From a checkpoint of a small mixture-of-experts model trained on Wikipedia.
Size: 10 layers, width 256, 44.2M parameters.
Experts: 1 pick a token, a softmax router.
Training: a variant of SOAP for the experts, 775M tokens, 3179 steps.
Below are experts of layer 7 (counted from 0) of a mixture-of-experts language model. Rows are named router (the router's row for the expert), up (a neuron's input weights, with its number) and show model dimensions 128-255. Each number is 128 + 24 x the weight over its row's rms, rounded and kept within 0 to 255.
After each expert's rows: a language model's description of what the expert responds to. This comes from a sample of Wikipedia text that the model never trained on.

# expert 9
router [123 134 154 127 151 104 165 102 129 131 160 139 139 154 165 113 148 155 146 118 131 108  99 101 160 154 153 129 162 152 153 148  97 165  94 101 143 130 165 123  98 160 139 176 144 154  95 143 137 106 149 150 151 173 115 152 153  93 110 131 139 157 134 151 133 158 149  99 140 141 160  92 117 104  90 144 157 110  81 174 141 133 154 118 139 146 145 120 129 156 155 143 131  97 163 156  91 161 139 104 151 164 169 135  99 132 118  91 104 145 135 153 112  99 137  98 115 157 121 135 160 155 106 162  94  96 127  99]
up3 [152 108  97 107 142 145 139 157 123 107 138 112 139  88 123 157 135 168 125  99  93 147  77 186 158 152  95 118 113 152 105 161 179 139 125  94 114 139 154 123 157 130 162 136 160 123 137 119  96 141 138 102 159 152 146 137 136 183 152 123 145 115 113 128 144 109  67 130  95 121 118 122 143 134  94 165 154 126 132 137 131 135 169 147 160 114 131 114  87 161 120 107 150 129 145 123 127  90 113 100 134 130  99 109  84 140  89 137 129 124  98 139 147  83 171 133  98 133 127 100 124 103 112 131 122 147 156 174]
up4 [117  90 155 127 146 109 112 187 165 148 123 131 148 144 140 149 125 155 119 164 186  94 138 186 124 137 160 131 106  97 123 119 166  77 141 158 105 122 162 146 146 123 157 108 139 124 120 148 108 135 124 116 113 101 122 129 143 144 139 135 105 133 120  93 101 121 139 137 100 180 141 111 109 102 121 154 162 117 154 125  71 162 109 145 137 109 111 117 128 160 175 110  80 133  75 118 117 169  84  80 146 115 127  82 105 152 116 126 127 144 120 141 143 106  94 127 103 117  95 135 126 127  96 149 115  68 115 189]
up5 [121 134 121 117 137  69 138 136 159  75 115 148  92 130 143  90 149 100 117 148 109 109 118 116 169 105 168 138 128 136 130 152 148 164 162 120 130 130 148 121 151 120 131 155  95 177 124 121 131 189 126 120 156 139 126 134 152 134 206 118 113 140 128 173 135 117 120 143 144 147 111 150  95 140 179 146  91 128 129 119 125 142 125 149 135 140 110 175 136 130 103 140 158 176 112  91 151 150 143  84 135 166 147 129 131 101 119 124 163 133 123 103 141 105  89 135 113 111 162 145 134 150 128 140 107 115 136 142]
up6 [166 130  98 122 106 129 127  94 126 129 131 156 113 133 128 117 145 134 147 132 124  97 102 125  95 175 118 112  95 109 140 110 116 151 148 132 140 174 131 122 128  99 110 135 119  76 135 105 142 122  89 117 127 143  73 142 140 116 155 180  99 160 141 121  97 183 118  86 143  86 140  96 128 150 101 105 124 133 115 112 121 103 116 117 170 115 109 154 105  79 179  78 119 130 124 115 169 173 100 134  97 124 172 159 170 165 133  95 126 137 122 108 105 138  88 122 113 158 174  64 111 133 123 150  90  79 119 119]
up7 [ 97 133 127 159 137 112 106 119  65  93 123 127 156 128 159 132  79 116 130 145 152 150 108 157  89 118 100 148  98 122 156 119 152 111 135 176 112 147 132 141 133 138 143  86 118 104  98 130 160 134 158 192 124 175 135 112  90 120 141 130 123  88 142  91 127 143 138 156 131 111 102 102 118 121 148 115 133 111  94 137 157 141  54 117 116 115 116 122 136 105 141 130 127 160 117 131  84 160  92 146 136  92 138  86 150 127 128 134 134 104 160 150 127 142  72 141 153 125 145 100 100 192 143 172  96 166 144 128]
up8 [118 138 158  86 125 108 143 120 127  89 128 171 166 105 167 135 105  76 181 142 112 127  71 133 141 135 145 141 156 138 111 139 185 108 147 164 116 120 146 126 129 136 126 166 136  70 143 132 140 125 127 107 123 140 138 100 134 119 141 137 135 124 137 112 121 108 112 121 153 126 163 152  91 153 112 107 144 111 114 125 153  93 133 104 126 162 111 101 116 162 117 137 165  92 114 136  69 131 120 107 112 156 122 167 126 165 145 168 141 170 131 112 133  90 167 143 142 147 139 165 147 173 112 128 112  63 129  88]
up9 [117 125 151 106 116 141 110 109 150 144 116 100  94 140 114 128  78 135 125 157 111 106 143  94 134  65 102  93 153 135 116 104 119 126 125 122 103 152 133 152 110 155 151 158 107 121 131 169 156 156 140  88 170 166 149 126 171 161 134 110 111 169 116  93 129 108 150 144  88 154 122 147 177 125 124 127 146 155  85 116 110 167 121 118 122 162  73 125 121 119 172 118 160  75 146 125 139 135 140 110 151 131  88 116  71  91 147 130 106 165 131 119 136 113  85 164 111 128  97 145  72 129 135  96 152 159 153  85]
up10 [118 158 104 144 113 131 131 131 129 131 142 129 145 131 165 113 140 173 107 113  74 155  83 124 149 127 124 107 116 124 163 118 161 138 131 127  96 143  81 114 140  75 139 115 134 164  76 126 131 141 115 129  99 142 136 146 115 143 101 108 121  89 165 169 134 153 102 157 135 157 170 128 100 126 156 168  92 121 133 130  74 121 132 146 105 147 155  80 141 140 149 143 126 131 138 145 141 116 116 120 134 129 110 111 117  81 111 126 121 169 126  65 111  86 131  84 114  91 114 122 109 108 178 133 140 112 145  71]
It responds to: Scattered tokens in prose and tables, often list dashes, sentence periods and the/of/in, with military or place contexts such as forces, headquarters.

# expert 4
router [124 127 155 124 155 106 164  96 125 127 161 137 139 155 167 112 146 151 148 122 131 108 100 104 156 156 153 131 160 154 149 149 101 163  95 101 145 131 165 114 101 158 135 172 143 157  96 141 138 103 148 151 150 169 111 153 158  89 113 133 139 155 134 151 134 153 152  97 137 143 164  90 120 104  92 146 160 114  78 171 144 133 151 114 142 147 150 122 129 163 156 148 133  93 167 154  87 163 134 102 148 154 166 137  97 138 118  93 102 143 137 153 114 100 130  97 116 153 120 139 163 150 114 164  92  97 133  97]
up2 [157 104 133 123 143  89 131  97 149 107 114 156 141 130 141  94 115 115 129 163 134 151 100 122 154 138 120 136 137 126 128 177 160 124 104 121 104 137 157 146  83 102 107 150 135 154 168 122 137 156 152 118  92 136 106 140 126 111 142 126 127 107 116 131 144  96 159 133 151 128 122 142 143 117 104 147 118 177 165 136 155 123 115 146 143 146 122 153 109 138 116  75 101 126 122 147 145 149 119 131 149 151 131 140 139 119 148 100 128 122 156 143 184 141 101 160 151 118 176 151 144 144 133 158 144 113 127 116]
up3 [108 111 125 154 111 147 187  85 152 126 117 195 146 133 159 121  97  90 110 170 103 105 141 136 120 131 109 176 139 128 163 118 105 138 106 169 148 155 137 132  66 150 115 111 131 140 108 125  91 172 170 104 152 148 113 134 105 111  79 165 128 146 137 130 158 113  93 138 121 149 112  79  97  96 148 131 178 118 124 119 135 135 105 125  93 133 159 146 128 111 131 115 122 178 172 141 147 144 144 169 128 127 147 153 134 111 140 157 142 105 154  60 104 147 125 144 149 139 126 107 138 127  86 128 152 144 102 128]
up4 [137 113 131  79 119 137 124 103 125 120 101 115 126 138  79 136  89 104 137 127 117 124 116 126 110 171 141 142 144 130 118 147  98 151 122  97 130 155 153 164 189 110  82 101 114 153  73 155  83 125 144 143  88  88 107  92 146 160 136 134 124 114 137 115 125 129  79 157 142 140  99 121 133 132  84 120 130 152 128 114 163 120 123  93 146 117 128  89 106 132 132 154 115 118 131 121 122 162 143 133 168 126 115 142 152  88 105 122 128  84 148 133 148 114 161 115 117 161 121 105 170  96 113 142 103  59 124 127]
up5 [ 80 136  89 109  97 115 131 143 116 149 106 161  93 105 157 112 149 127 130 148 149 116 138  83 126 171 103 148 114 119 139 137 122 118 142 114 132 147 122 103 113 153 149 113 113 137 120 133 155 113 144 127 115  82 114 133 122 123 154 127 134 177  83 118 129 144  96 185 171 121 142 125 147 119  99  95 127 130 138 139 128 151 109  97 140 110 132 128 148 124 114 129 166  81 142 199 144  99 142 117 178 130 161 116 132 173  70 135 128 136 109 152 135 101 127 140 161 115 114 135  88 158 135 137 103 159  99 144]
up6 [ 88 124 120 139 135 101 123 100 100 147 121 104 110 109 121 122 147 123 167 104 112 109 120  95 106 134 131  99 141 134 167 127  91 134 145 123 112 115 123 134 143  77 144 159 119 115 125 144 108 142  92 148  54 146 148 137 157 121 125 130 164 123 150 169 103 119 184 144 114  89 122  98 130 123 113 128 130 200 147 175 162 159 129 110 144  86 141 137  92  88 106 124  88 111 147  79 104 150 121 115 103 140 112 146 105 141 107 166 129 125 119 133 181 143 103 120  98  84 117 142 147 137 155  74 152  95 123  99]
up7 [111 126 144 105 153  95 130 124 127 148 130 115 123 158 114 113 122 135  86 140 126 109 129 142 117 155 139  68 118 112 156 129 162 101 127 105 131 125 135 153 102 134 119 112  90 136  98 112  96 104 124 155 117  89  77 114 129 115 127 123 124 143 102 113 126 114 133 146 115 134 153 107 119 153 165 106 116 156 140 119 151 125  69 135 113 105 121 176 134  96 155 150  97 103  74 145 110 158 128 121 130 155 173 112 159 147 127 112  88 158 111 103 103 134 160 118 143 134 116 142 127 107  76  76 141 144 138 111]
up8 [115 167 151 131 142 148 163 137 167 160 128  99 124 141 136 126 132 135 100 128 126 107 147 154 143 152 160 122 157 147 126  98 167 112 125 146 103 144 126 131 131 156 133 122 132 152 145 141 163  93 112 120 149 142  90 140 156 134 158 149 123 124 103 132 133 152  91 109 108 153 134 158 154 114 146 113 172  85 141 134 136 133 145 104 109 134  92 170 142  92 114 148 156 115 113 119 166 112 125 130 114 142 102 139 118  73 123 127 116  92 167 128 145 139 114 119 164 100 155 128 149 150 147 140 106 112 130 126]
up9 [ 91 158 140 132 129 113 159 116 168 110 109 110 125  72 102 130 141 113 140 143 150 129 132 115 109 116 100  95 122  97 119 102 130 130 134 108 117 126 163 139 120 151 138 103 100 142 134 104 113 106 140 130 122 121 134 152 147 134 110 134 154 161 146 152  83 122 138 142 130 167 114 148 159  96 165 107 163 204 165  92 127  79 121 114 140 138 125  85 101 111  94  92 151 136 125 148 144 110 123 161 125 128 169 147 150 164 119 164 118 121 143 182 145 115  99 149 115 163 110 139 115 174  77 108 129 133 119 148]
It responds to: Article-level topic words and sentence openers in prose and headings, such as political, religious, novel, These, the, often after line breaks.

# expert 21
router [134 132 159 120 156 110 168 102 122 127 162 141 137 153 165 111 145 155 148 119 127 105 102 101 158 157 154 135 161 161 153 148  98 160 100 100 143 131 158 120  97 160 134 168 141 158  89 140 140 105 155 151 148 164 114 149 155  88 112 133 137 153 134 152 132 159 146  98 137 140 161  91 121 104  94 141 155 108  80 171 145 135 152 117 141 141 146 127 127 160 151 143 138  92 160 156  87 163 142 105 150 158 169 136  96 141 122  92 108 146 129 154 112 101 136 101 111 156 128 134 162 143 106 165  92 104 133  98]
up2 [116 143 127 162 103 128  90  99 132 162  98 131  98 138 129 129 101 136 125 125 113 115 147 111  89 150 171 123 126 163 157 110 151 119 128 153  89 133 133 121 142  96 125 140 147  91 132 139 131  92 121  86 106  92 128 110 150  82  83 125 103 160 127 138 132 131 108 154  79 123  98 155 107 100 114 132  98 147 144 129 106 121 128 130  79 147 107 158 177 151  92 140 131 121 107 124 120 105 144 118 139 161 129  72 152 118 148 164 134 163  87 135 123 158 114 139 116 128 126 166 113 122 126 144 136 100 112  84]
up3 [139 162  70 131  95 171 102 175 165 127  91 129 118 108  95 138 166 161 141 133 141  99 105 137 136 100 159 126 105 122 144 181 122 133  93 178 111 123  99 136 110 136  70 139 128 139 145 172 151 133 123 119 143 152 152  96 118 101 162 139 131  91 163 125 119 143 131 136 116 138 155 151 178 142  96 118 179 130 136 146 130 114 126 139 117 132 128  62 176  87 102 124 102 132 120 126 156 168 131 137  98 110 146 123  87 116 156 102 115 143  98 145 135 115 108 106 161 145 120 103 136 143 146 127 126  63 124 121]
up4 [ 96 108 132 172  97  93 143 126 138 105 118 106 115 130 130 141 122 145 139 156 136  99 126 121 109 127 163 109 145 127  96 125 106 115 118 142 108 166 138  32 171 120 107 132 143 168 151 123 170 132 147 144 175 151 124 128  95 126 132 130 115 135 112 140 146 149 115 138 131 137 119  93 133  67 112 110 145 112 154 139 143 124 120 122 149 138 139 140 123  64 184 126 140 122 121 114 109 158 117  98  89  95 139 116 169 101 117 141 166 118  93 117 100 127 159  90 100 121 108 166 127 126 146 118 172 108  81 150]
up5 [104  97 116 134 140 119  87  97 154 106 123  71  97 140 115 163 124 131 101  99 152 180 174 147 144 125 169 163 110 128 166 123 143 136 113  98 144 136 121 143 149  98 128  78 101 138 133  90  99 151 147 138  84 100 100 130 141  88 160 129  80 110 121 124  80  89 107 142 121 135 134 140 103 115 163  92 153 129 122 130 119 125 162 173 174  91  98  94 131 135 143 164 154 148 135 174 135 145 119 124 137 137 105 147 119 125 114 133 127 115 127 128 109 127  84 129 136 118 102  69 159 141 169 131 131  82 129 117]
up6 [107 104 148 109  98 145 106 115 177 118 125  96 134 110 146 157 123  85  92 127 134 132  96 132 129 147 119 167 148 133 124 144 104 103 125 166 129 161 136  77 166 139 111 116 142 143 148 114 102 141 104 160 155 108 132 167 105 118 119 137 107 152 147 104 106 151 169 104 140 151 142 114 141  93 113 123 141 107 149 104 122 158  57  99  95 121 123 110 180 161 138 132 151 135 144 122  94 164  93 145 114 112 109 128 103 136 106 119 153 109 147 130 143 145 152 134 114 167 126 122 108 130 174 137 127 134 139 143]
up7 [153 133 136 147 145 101 100 113 161 123 106  65 142 139 123 146  77 112 152 128 146 143 156 185 134 138 114 119 146 113 107 120 112 140 142 125 126  99 161 147 135 105 135 148 120 127 153 104 109 116 155 145 122 148 135 146  57 100 108 126  95 122 134 112 108 140 153 136 112 131 119 113 101 167 129 142  96 110 113 108 126 110 128 114 124 126 168 140 149 103 166 176 134  96 178 136 184 119 129 114 122 158 107 148 124 117 132  77 193 128 159 159 153 116 117 106 117 134 121 194  95 157 115 111 104  97 141 166]
up8 [123 160 104 199 162 139 148  83 177 146 123  89 118 151 115 129 125 112 151 123 109 128  86 104 108 155  56 130 133 146 113 139 131 145 137 156 110  83 105 130 108 159 137 140 141  99  99 131 142  68 119 102 113 140  92 130 177 101 119 111 108 143 118 146 122 144 120 124 110 110 178 124 108 146 127 141 108 120 130 112  94 114 113 138 127 102 117 117 136 124 126 113 138 161 105 154 102 163 130 130 120 130 120 119 150  68 116 122 137 158 145 147 157 140 146 143 204 129 106 126 133 152 152 143 143  85 107 148]
up9 [142  88 114 191 117  68 152 128 125 197 127 119 140 152 143 163 132 134 140 134 105  98 119 141 103 136 154  70  87 128 137  93 128  79 120 152 146 123 103 151 127 152 146  99 144 117 117 130 144  89 135 136 106 153  97 185 110 106 130 114 118 109  97 139 148 164  89 128 145 120  97  95 118 145 137 114 150 158 125 141 126 152 120 109 132 127 122 130 165 155 154 114 124 181 123 150 102 135  93 103 147 164 162 138 102 120  94 158 143 122 132  78 152  96 122 149  91 126 128  80 155 157 159  59 123  90 148 135]
It responds to: Plural category nouns and species-entry text, such as species, plants, songs, Latin species name endings, and positions like MF, FW.

# expert 14
router [166 123 136 103 112 103 110 115 105 142 145  89 112 166 132 117 160  98 109 183 124 154 164 121  80 148 142 114 105 123  84 138 132 142 143 121 119 148 121 139 117  80  96 162 163 132  96 110 152 170 136 165  98 164 118 115 137 125 111 159 129 120  97 154 132 101 107 144 146  98 113 124 149 169 176 154 176 119 106 145 127 145 149 124 132 151 158 144 125 125 122 144 125 139 129 122 114 131  93 116 153 147 128 161 180 173 119 128 115 149 123 143 117 102 148 140 160 151  86  99 154 139 124 109 107 105 153 115]
up0 [137 102 138 116 138  83 147 128  91 119 120 114 120 112 122 151 168 104 127 111  81 148 104 143 143 156 121 162 155 149  90 127 143 110 101  77  91 170 156 121 145 124  85 145 109 102 149 117 140 144 177  88 150 137 136 111 119 118 100 119 126  95 144 145 125 100 106 125 129 134  58 153 106 129 111 154 152 153 164 117 118  98 164 124 124  99 127 115 164 120  81 141 154 152 140 111 186 130 143  99 160 136 125 115 119 142 119 119 148 158 106 148 105 104 137 125 150 131  69 128 118  93 121 140 150 101 212 152]
up1 [113 143 141 142 133 110  95 105 128 139  89 143 115 157 127 150 158 110 124 128 129 125 116 164 125 138  83 115 136 130 137 122 123 160 185  53 107 131 134  93 113 153 114 137  89 166 117 129  87 103 130 167 129  89 113 137 127 114 111 129 139 112 128 135 129 138 195 124 146 129 110 138 157 175 141  58 103 128 119 149 137 130 123 169 128 139 146  93 102 122 102 170 170 126 151  94  98 131 112 134 138  82 143 104  93 141 132 151 123 122 139 121 137 121 144 145  99  99 134 145 135  70 171 105 108 141 104 142]
up2 [ 95 145 156 148 137  94 142 137 148 130 114  99 102 161 146 155 131 103 153 100 128 107 141 134 141 160 116 121 147 118 112 118 158 120 103 135 106 179 130 154 134 119 120 120 159  99 129  70 122 121 146 132  85 125 133 159 120 172 118 134 119 142 143 118 146  99 112 131 120 114 105 121 111 150 124 153 174 142 141 186 132 201 147  83 157 117 137 124 142 121 156 154 179 122 139 156  92 175 141 120 130  97 138 140  77 139  89 135 163 128 119 131 138 129 116 149 107 142 176 175  88 120 150 141 137 133 109 123]
up3 [ 96 160 167 167 154 160  91  92 159 144 145 123 139 144 146 129 159 119  97 135 186 127 119 155 126 132 121 104 125 130 108 104 134 122 151 142 102 156  86 139 158 128 109 131 132 147 111 148 111 133 184  94 153 142 126 150 143 156 132 136 140 121 142 135 151 145 142 111 123 112  75  99 154 104 122 107 118 171  99 168 179 129 107 127 110 114 121 133 108 120 123 160 139 131 133 157 159 143 136 140  97 134 113 123 119 147  84 150 131 107 147  72 131  96 150 129 144 158 138 143 123  92 161 116 137 123 139 135]
up4 [ 81 107 153 125 129 184 121 137  91 136 105 130 114 105 123 109 131 178 150 115 167 123 134 109 138 161 114 105 148 100 106 108 140 136 136 180  96 139 124 134 127 122  96 130 111  92 125 133 174 136 164 146 116 124 184 134 127 121 125 127 112 102 102 146 126 108 131 139 122 136 120 132 165 100 142 142 146 102 180  66 137 110 150 149 129  94 138 123  98  94  96 112 113 144 106 154 117  95 142 104 150 116 110 166 105 108 134 166 173 132  83 151 163 154 132 145 191 116 154 109 132 131 130 128 137 145 142 168]
up5 [100 141 154 128 124 139 117 105 141 109 132 128  97 191 137 140 156 129 115 141 152 120 160 133 139  81 107 112 129 106 123 162  99 153 119 150 113  96 140 101 142 130 163 112 129 139  78 115 160 116 123 170  91 140 120 101 111 114  96 114 149 125 140 122 132 133  94 143 137 150 145 113 155 120 147 117 125 118 111  94 115 105  99 165 133 114 178  88  96  98 100 105 117 161 122  95 101 132 166 166 106 158 119 135 149  95 137 164 119 110 163 129  83 126 121 132  97 132 145  78 106 110 134  70 154 137  92 109]
up6 [122 163 117 101 156 159 140 159 122  99 115 144 104 137 110 116 144 144 152 139 116 129 158 100 107 133 140 142 162 114 126 145 155 113  97 104 150  63 131 115 127 112 109 106 116 105 135 142 153 102 148  93 139 118 156 130 118 148 107 131 138 119 120 155 134 124 128 120 136 161 115 104 122 128 118 155 124 164 102 128 113 158 102 196 117 129 139 134 137 150  81 115 146 140 127 122 148 129 136  62  78 125 135  99 177 161 106 136  88 143 182 135 148 114  98  69 129 107 111  70 159 147 126 133 110 123 150 153]
up7 [110 137  95 133 157 142 119 155 112 136 142 138 105 133 114 102 148 138 112 125 100 145 127 136  79 141 115 141 165 142 119 136 139 124 118 123 150 131 147 131 158 138 150 114 111 124 116 153 130 138  79  87 111 103 119 101  54 122  86 108  83 110 118 160 169 181  96 148 206 166 125  80  82 150 121 145 125 155 123 113 101 127 139  96 129 119 104  87 128 138 137 124 169 132  83 127 135  88 174 128 119 136 129  83 134 119 104 124 156 117 135 165 115 155 133  89 100 135 149 153 141 134 139 126 119 159  82 111]
It responds to: Mid-word pieces of scientific and medical terms like rop in erythropoietin, syn, ph, magn, plus LaTeX braces and instruments like guitar and bass.

# expert 1
router [129 128 152 126 156 106 162  99 125 128 161 139 137 156 166 111 145 152 149 115 129 107 101 100 160 157 152 132 159 151 149 146 100 165  98  98 141 130 163 121  97 158 135 172 142 155  93 144 140 102 148 153 149 174 107 154 154  92 113 133 141 155 130 150 132 160 147  99 141 140 163  87 119 102  94 144 162 114  80 173 140 135 152 116 142 137 143 120 135 162 155 146 136  93 165 157  89 163 138 101 151 158 169 137  97 139 115  93 103 141 136 158 105 100 134  99 110 155 124 143 162 152 110 159  93 103 136  95]
up3 [145 141 165  99 112 119 141 110 108 131  80 104 149 140 171 146 158 118 122  84  81 176 120 106  72 140 132  81 104 114 123  97 116 118 148 145 149 106 140 151 125 140 169  76 135 117 137 153 125  93 121 136 104 149 155 119 124 140 104  85 131 140 108 159 145 120 118 132 100 170 144 102 136 136 132 165 136 135 131 102 106 125  96 165 117 191 137 130 157 157 143 100  91  76 154 128 165  92 125 141 115  97 167  72 147 174 148 102 129 135 132 140 127 139 131  95 152  98 167 103 133 149 188 142 128 109 154 154]
up4 [125 101 147 112  97 141 150 150 138 128 107 127 115 144 109  83 132 117 120 132 135  93 127 154 109 159  98 130 118 110 133 125  94 112  88 154 138 139 151 114 150 131 145 118 107 121 134  76 144 121  90  88 129 130 114 157 105 119 153 120 131 118 139 142 152 122  84 155  86 119 134 128 117 149 124 132 116 130 112 121 111 104 147 185 133 144  68 152 149 116 133 115 151 148 139 121 181 126  67 103 143 135 127 130 137 119 161 138 107 108 109 102 141 107  70 109  99 160 129 151 120 130 100 146 135 104  75 152]
up5 [ 73 117  96 138 132 114 104  95 135 128 147 106 124 111  99 134 169 127 135  93 120 123 103  96 141 123 147 140 139 119  96 169 100 120 128 129 100 132 158 117 152 147 145 174 146 121 100 149 118 121 123 156 115 127 109 125 115 110 113 128 133 103 101 113 120 133 138 176 126 147  89  90  85 157 119 122 145 141 101 163  94 135 106 131 105 161 121 141  82 132  97 132 108 142  97 110 140 128 109 164 130 126 133 106 122 172 164 139 109 142 123 143 188 120  95 111 118 148 123  94 127 124 160  92 125 114  92 167]
up6 [ 62 142  76 143 123 160 130 121 128 141 126  69 158 144 138 143 103 145 142 140 147  81 105 137  92 117 132 105 169 144 140 115 117 144 123 112 150 162  65 105 131 138 112 140 101 125 152 129 116 150 145  97 128 128 109  78 124 110 146  90 152 131 116 160 123 115 127 114 122 123 120 123  85  73 137 113 127 162 121 122 106 130 110 110 113 125 173 102 150 138 112 142 179  96  87 103 102 148 129 151 121  92 130 101 151 128 131 132 106 137 142 141 163 121 118 170 139 126 163 119 162 114 104 163 130 109 154 140]
up7 [ 84 112 151 127 175 132 135 146 139 127 131 124 123 108  92 109  94 109 116 143 144 144 135 136 167 131 168 136 170 176  78 136 171  97 134 111 151 109 151 161 142 165 132 112 138 135 124 104 108 155 117  87 119 107 105 117  99 110 142 145 129 110 139 145 117 127 125 162  92 120 129 117  66 113 127 156 104 117 126 102 143 121 146 145 129 148 174 113 137  74 146 143 140 135 141 115 112 125 169 101 136 127 148 115 157 102 147 113 116 111 168 119 151 147  86 113 126 111 125 133 128  99 190 136 107 117 113 137]
up8 [137 131 111 127 140 106 145 131  78 114 131 130 166 133  96 147 127 101 133 152 162  96 212 102 188  94 162  99 123 139 150 129 158 135 142 127 116 168 156 112 143 144 114 176 128 126 160 149 148 161 141 117 111 133 129 129 130 152 108 119 110 141 121 148 108 119  85 164 104 139 139 140 150 123 106 115 117 108  93 151 121 140  87 110  78 124 116  99 186 114 132 139 115 163 132 134 126 154 136 135 131 109  72 131 122 111  97 157 126 110 131 141 101 122 137 127 169 142 104 152 129 140 161 103 114 130 154 139]
up9 [143 107 137 153 111 119 107 138 156 127  88 121 118 162 103 106 119 169 113 146 129 174  96 110 167 133 138 137 170 146 128 154 175 172 119 148 131 148 141 118 102 161 153 145 159 159 105 131 165 159 127 106 141 123  89 125 112 124 180 142 146 153 128 185 109 112 143 133 132 106 125 118 111 167 117 142 152 118 122 143 127 120 128 158 121 136 107 161 135 139 139 105  77 166 153 114 100 145 144 165 116 142 165 126  79 135 107 106 144  99 108 135 133 130  82 128  76 127 130 125 169 141 127 121 113 142 146 138]
up10 [110 162 122 142 146 135 156 127 131 137 126 131 110 135  94 134 165 103 152  97 103 165 129 139 127 150 130 137 136 147 188 133 131 114 155  95 109 132 119 127 131 164 121 122 196  99 139 122 133 159 142 128 173 140 108 104 115 118 107 136 109 137 116 109 125 126  83  59 130  95  98 136 157 107 103 106 134 154 103 139 122 131 153 138 129 126 146 108 124 122  86  92 116 120 117 159 126  72  95 145 128 155 154 127 159 124 114 129 144 156 121 116 133  88 125 100 135 161 110 126  94  79 121  67 172 133 147 147]
It responds to: Digits, dashes and separators inside sports score lines and numeric tables, such as 3–0 and 0 | 0, plus decade words like 1960s.

# expert 19
router [121 182 117 140 145 112 112 117 126 122  79 137 170  73 139 154 152 155 141 133 168 136  87 125 128  97  96  83 152 169 117 106  91 110 162 121 144 131 129 127 115 144 111 143 115 150  73 181 146 152  95 138 137 112 138 163 151 109 130 103 180 113 102 158 174 116 125 150 136 139 113 105 122  97 137 117  92 142 155  90 146 119 102 148 100 114 100 152  84 155 128 145  97 128 117 127 127 112 160 127 159 129 140 118 143 118 124 152 100 144 117 131 132  92 119 134 120  81 110 132 130 110  79 103 114  83 102 145]
up0 [162 135 113 153 177 111 117 131 118 137 136 147 151 105  88 123 120 139 133 122 133  96 109 102 148 114 127  55 134 136 101 131  83 131 110 183 111 162 127 114 175 152 123 170  96 121 123  99 128 103 118 106 130 122 172 109 148 143 122 141  99 108 128 122 155 108  96 114 129 144 192  89 110 161 142 136 105 135 156 127 120 116 140 140  98 135 127 130 171 139 163 146 147 119 175 140 118 127 140 106 145 136  92 155 143 135 114  98 127 123 143 132 137 132 101 118 169 166 107  57 137 150 120 138 153  78 143 113]
up1 [125 142 192 100 115 117 119 115  97 122 154 102  95 156 167 139 138 140 102 142 132 120 186 135  85 145 125 117  98 128 131 145 118 171 132 147 133 119 101 101 127  88  89 102 138 123 165 165 107 111 138 118 118 126 136  84 104 195 125 156 142 147 139 159 140  90 128 102 120  92 112 132 153 104 173 156 118 120 178 153 152 129 118 140 127 103 108 115 110 155 157 114 117 121  97  60  81 107 133 124 166  97 149  91 147 113 138 132 117 120 135 155  99 161 128  84 141 129 131 138 112 166  95 113 122 138 120 151]
up2 [150 185 127 126 136 111 155 148 111 157 171 108 110 153 140 141 138 115 161 140 116 130 129 117 142 118 116 140 128 159 126 110  85 105 114 132 124 141 170 153 124 104 138 107 158 108 101 103  85 163 113 130 105 111 107 164 147 189 157 103  89 123 134  73 133 144 142 121 108 168 108 108 159 104 147 126 154 114 124 139  67 160 107 123 153 140 109 149 121 129 122  98 149 150 124 134 166 148 130 129 113 114 162 116 158 164  87 119 126 154  51 123  97 114 133 146 117 128 103 181 111 125 108 117 108 165 108 101]
up3 [167 150 145 131 128  71  93 135 131 122 145 119 220 132 122  80 163  91 142 125 132 124 142 143 137  94 119 117 100 130 110 122 122  89 116 173 129 135 119 160 139 138 161 129 105 130 134 132 146 114  98 125 116 124 120  88 146 119 123 139 171 133 104 165  85  62 150 148 145 159 118 139 133 131 131 114 114 144 145 140 113 124 123 128 108 129 163 153 132 157 124 102 124 161 110 160 110 147 126  92 143 119  79 125 150 153 124 169 112 135 193 111 117 130  71 135 143 114 130 150 160 157 138  79 144 112 120 145]
up4 [156 158  88 110  98 148  90 166 110 178 117 102 130 137 127 141 129 123 110 109 157 142 121  89 153 156 111 107 189 133 103  87  71 104 114 195 123 124 107 124 138 111 118 144 149 145 103 162  95 139 139 124 147 146 129 130  95 104  76 129 135  82  81 128 142  90 117 129 110 117 125 126 116 153 122 128 136 130 174 124 145 140 108 121 190 141 147 129 144 145 142 117 152 139 106 124 118  97 124 112 100 151 137 132 148 130  80 143 101 115 188 106 160 105 117 110 106 158  94 126 114 123 114 132 132 145 108 133]
up5 [138  98 102 103 140 108  91  89 133 140 170  99 125 102 145  96 135 139  78 138 146  85 124 146 134 142 134 114  99 121  95 140 157 126 155 155  86 109 146 126 138 138 174 114  81 118 150 171 140 133 102 137 141 102 152 160 125 112 120 176 100 120 170 132  95 144 133 171 128 152 115  87 144 125 127 139 125 115 146 113 150 160 134 118 123 104  92 128 159 111 124 150 102 106 131 157  79  88 153 137 153 131 124 122  87 138 118  97 125 155 141 147  94  96 138 135  91  95 145 122 120 123 163 103 146  87 103 104]
up6 [147  95 126 150  85 164 155 146 143  63 123 100  76 108 141 144 100 108 173 121 129 129 113 115 129 154  83 132 140 189 117 146  87 118 122  95 142 101 132 145 138 107 123 111 119 119 138 106 145 112 160 123 141 105 140 102 146 149 114 117 165  89 141  83 167 153 152 133 135 156  95 122 128  92 122 106 102  93 131 128 138 146 154 138 112 161 150 134 177 117 136 122 112 156 114 124 110 152 114  87  96 151 129 149 145 114 147 111 152 110 144 172 135 144 157 105 136 145 110 115 165 121 129 138 105 123 134  86]
up7 [133 162 175  75 135 115 150  68 127 131 134 174 152 130 105 175  99  56  71 163 112 125 114 105 141 116 120 109 139 139 121 118 108 128 132 158 125 127 148  98 128 119 149 136 150  93 118 111 153 133 125 139 106 134  91  73 111 104 116 122 117 142 132  71 121 151 153 132 137 123 136 169 111 153 153 132  96 136 157 141 159 118 113 139 113 105 162 133 127 150 129 119 123 160  99 132 141 154 106 140  98 127 109 148 145 107 149 118  78 131 155 161 128 138 102 124 145  89 139 109 160 120 139 104 128  82 159 135]
It responds to: Word pieces and accented letters inside non-English personal and club names, such as Giménez, Flávio, Benítez, Feyenoord, -kov.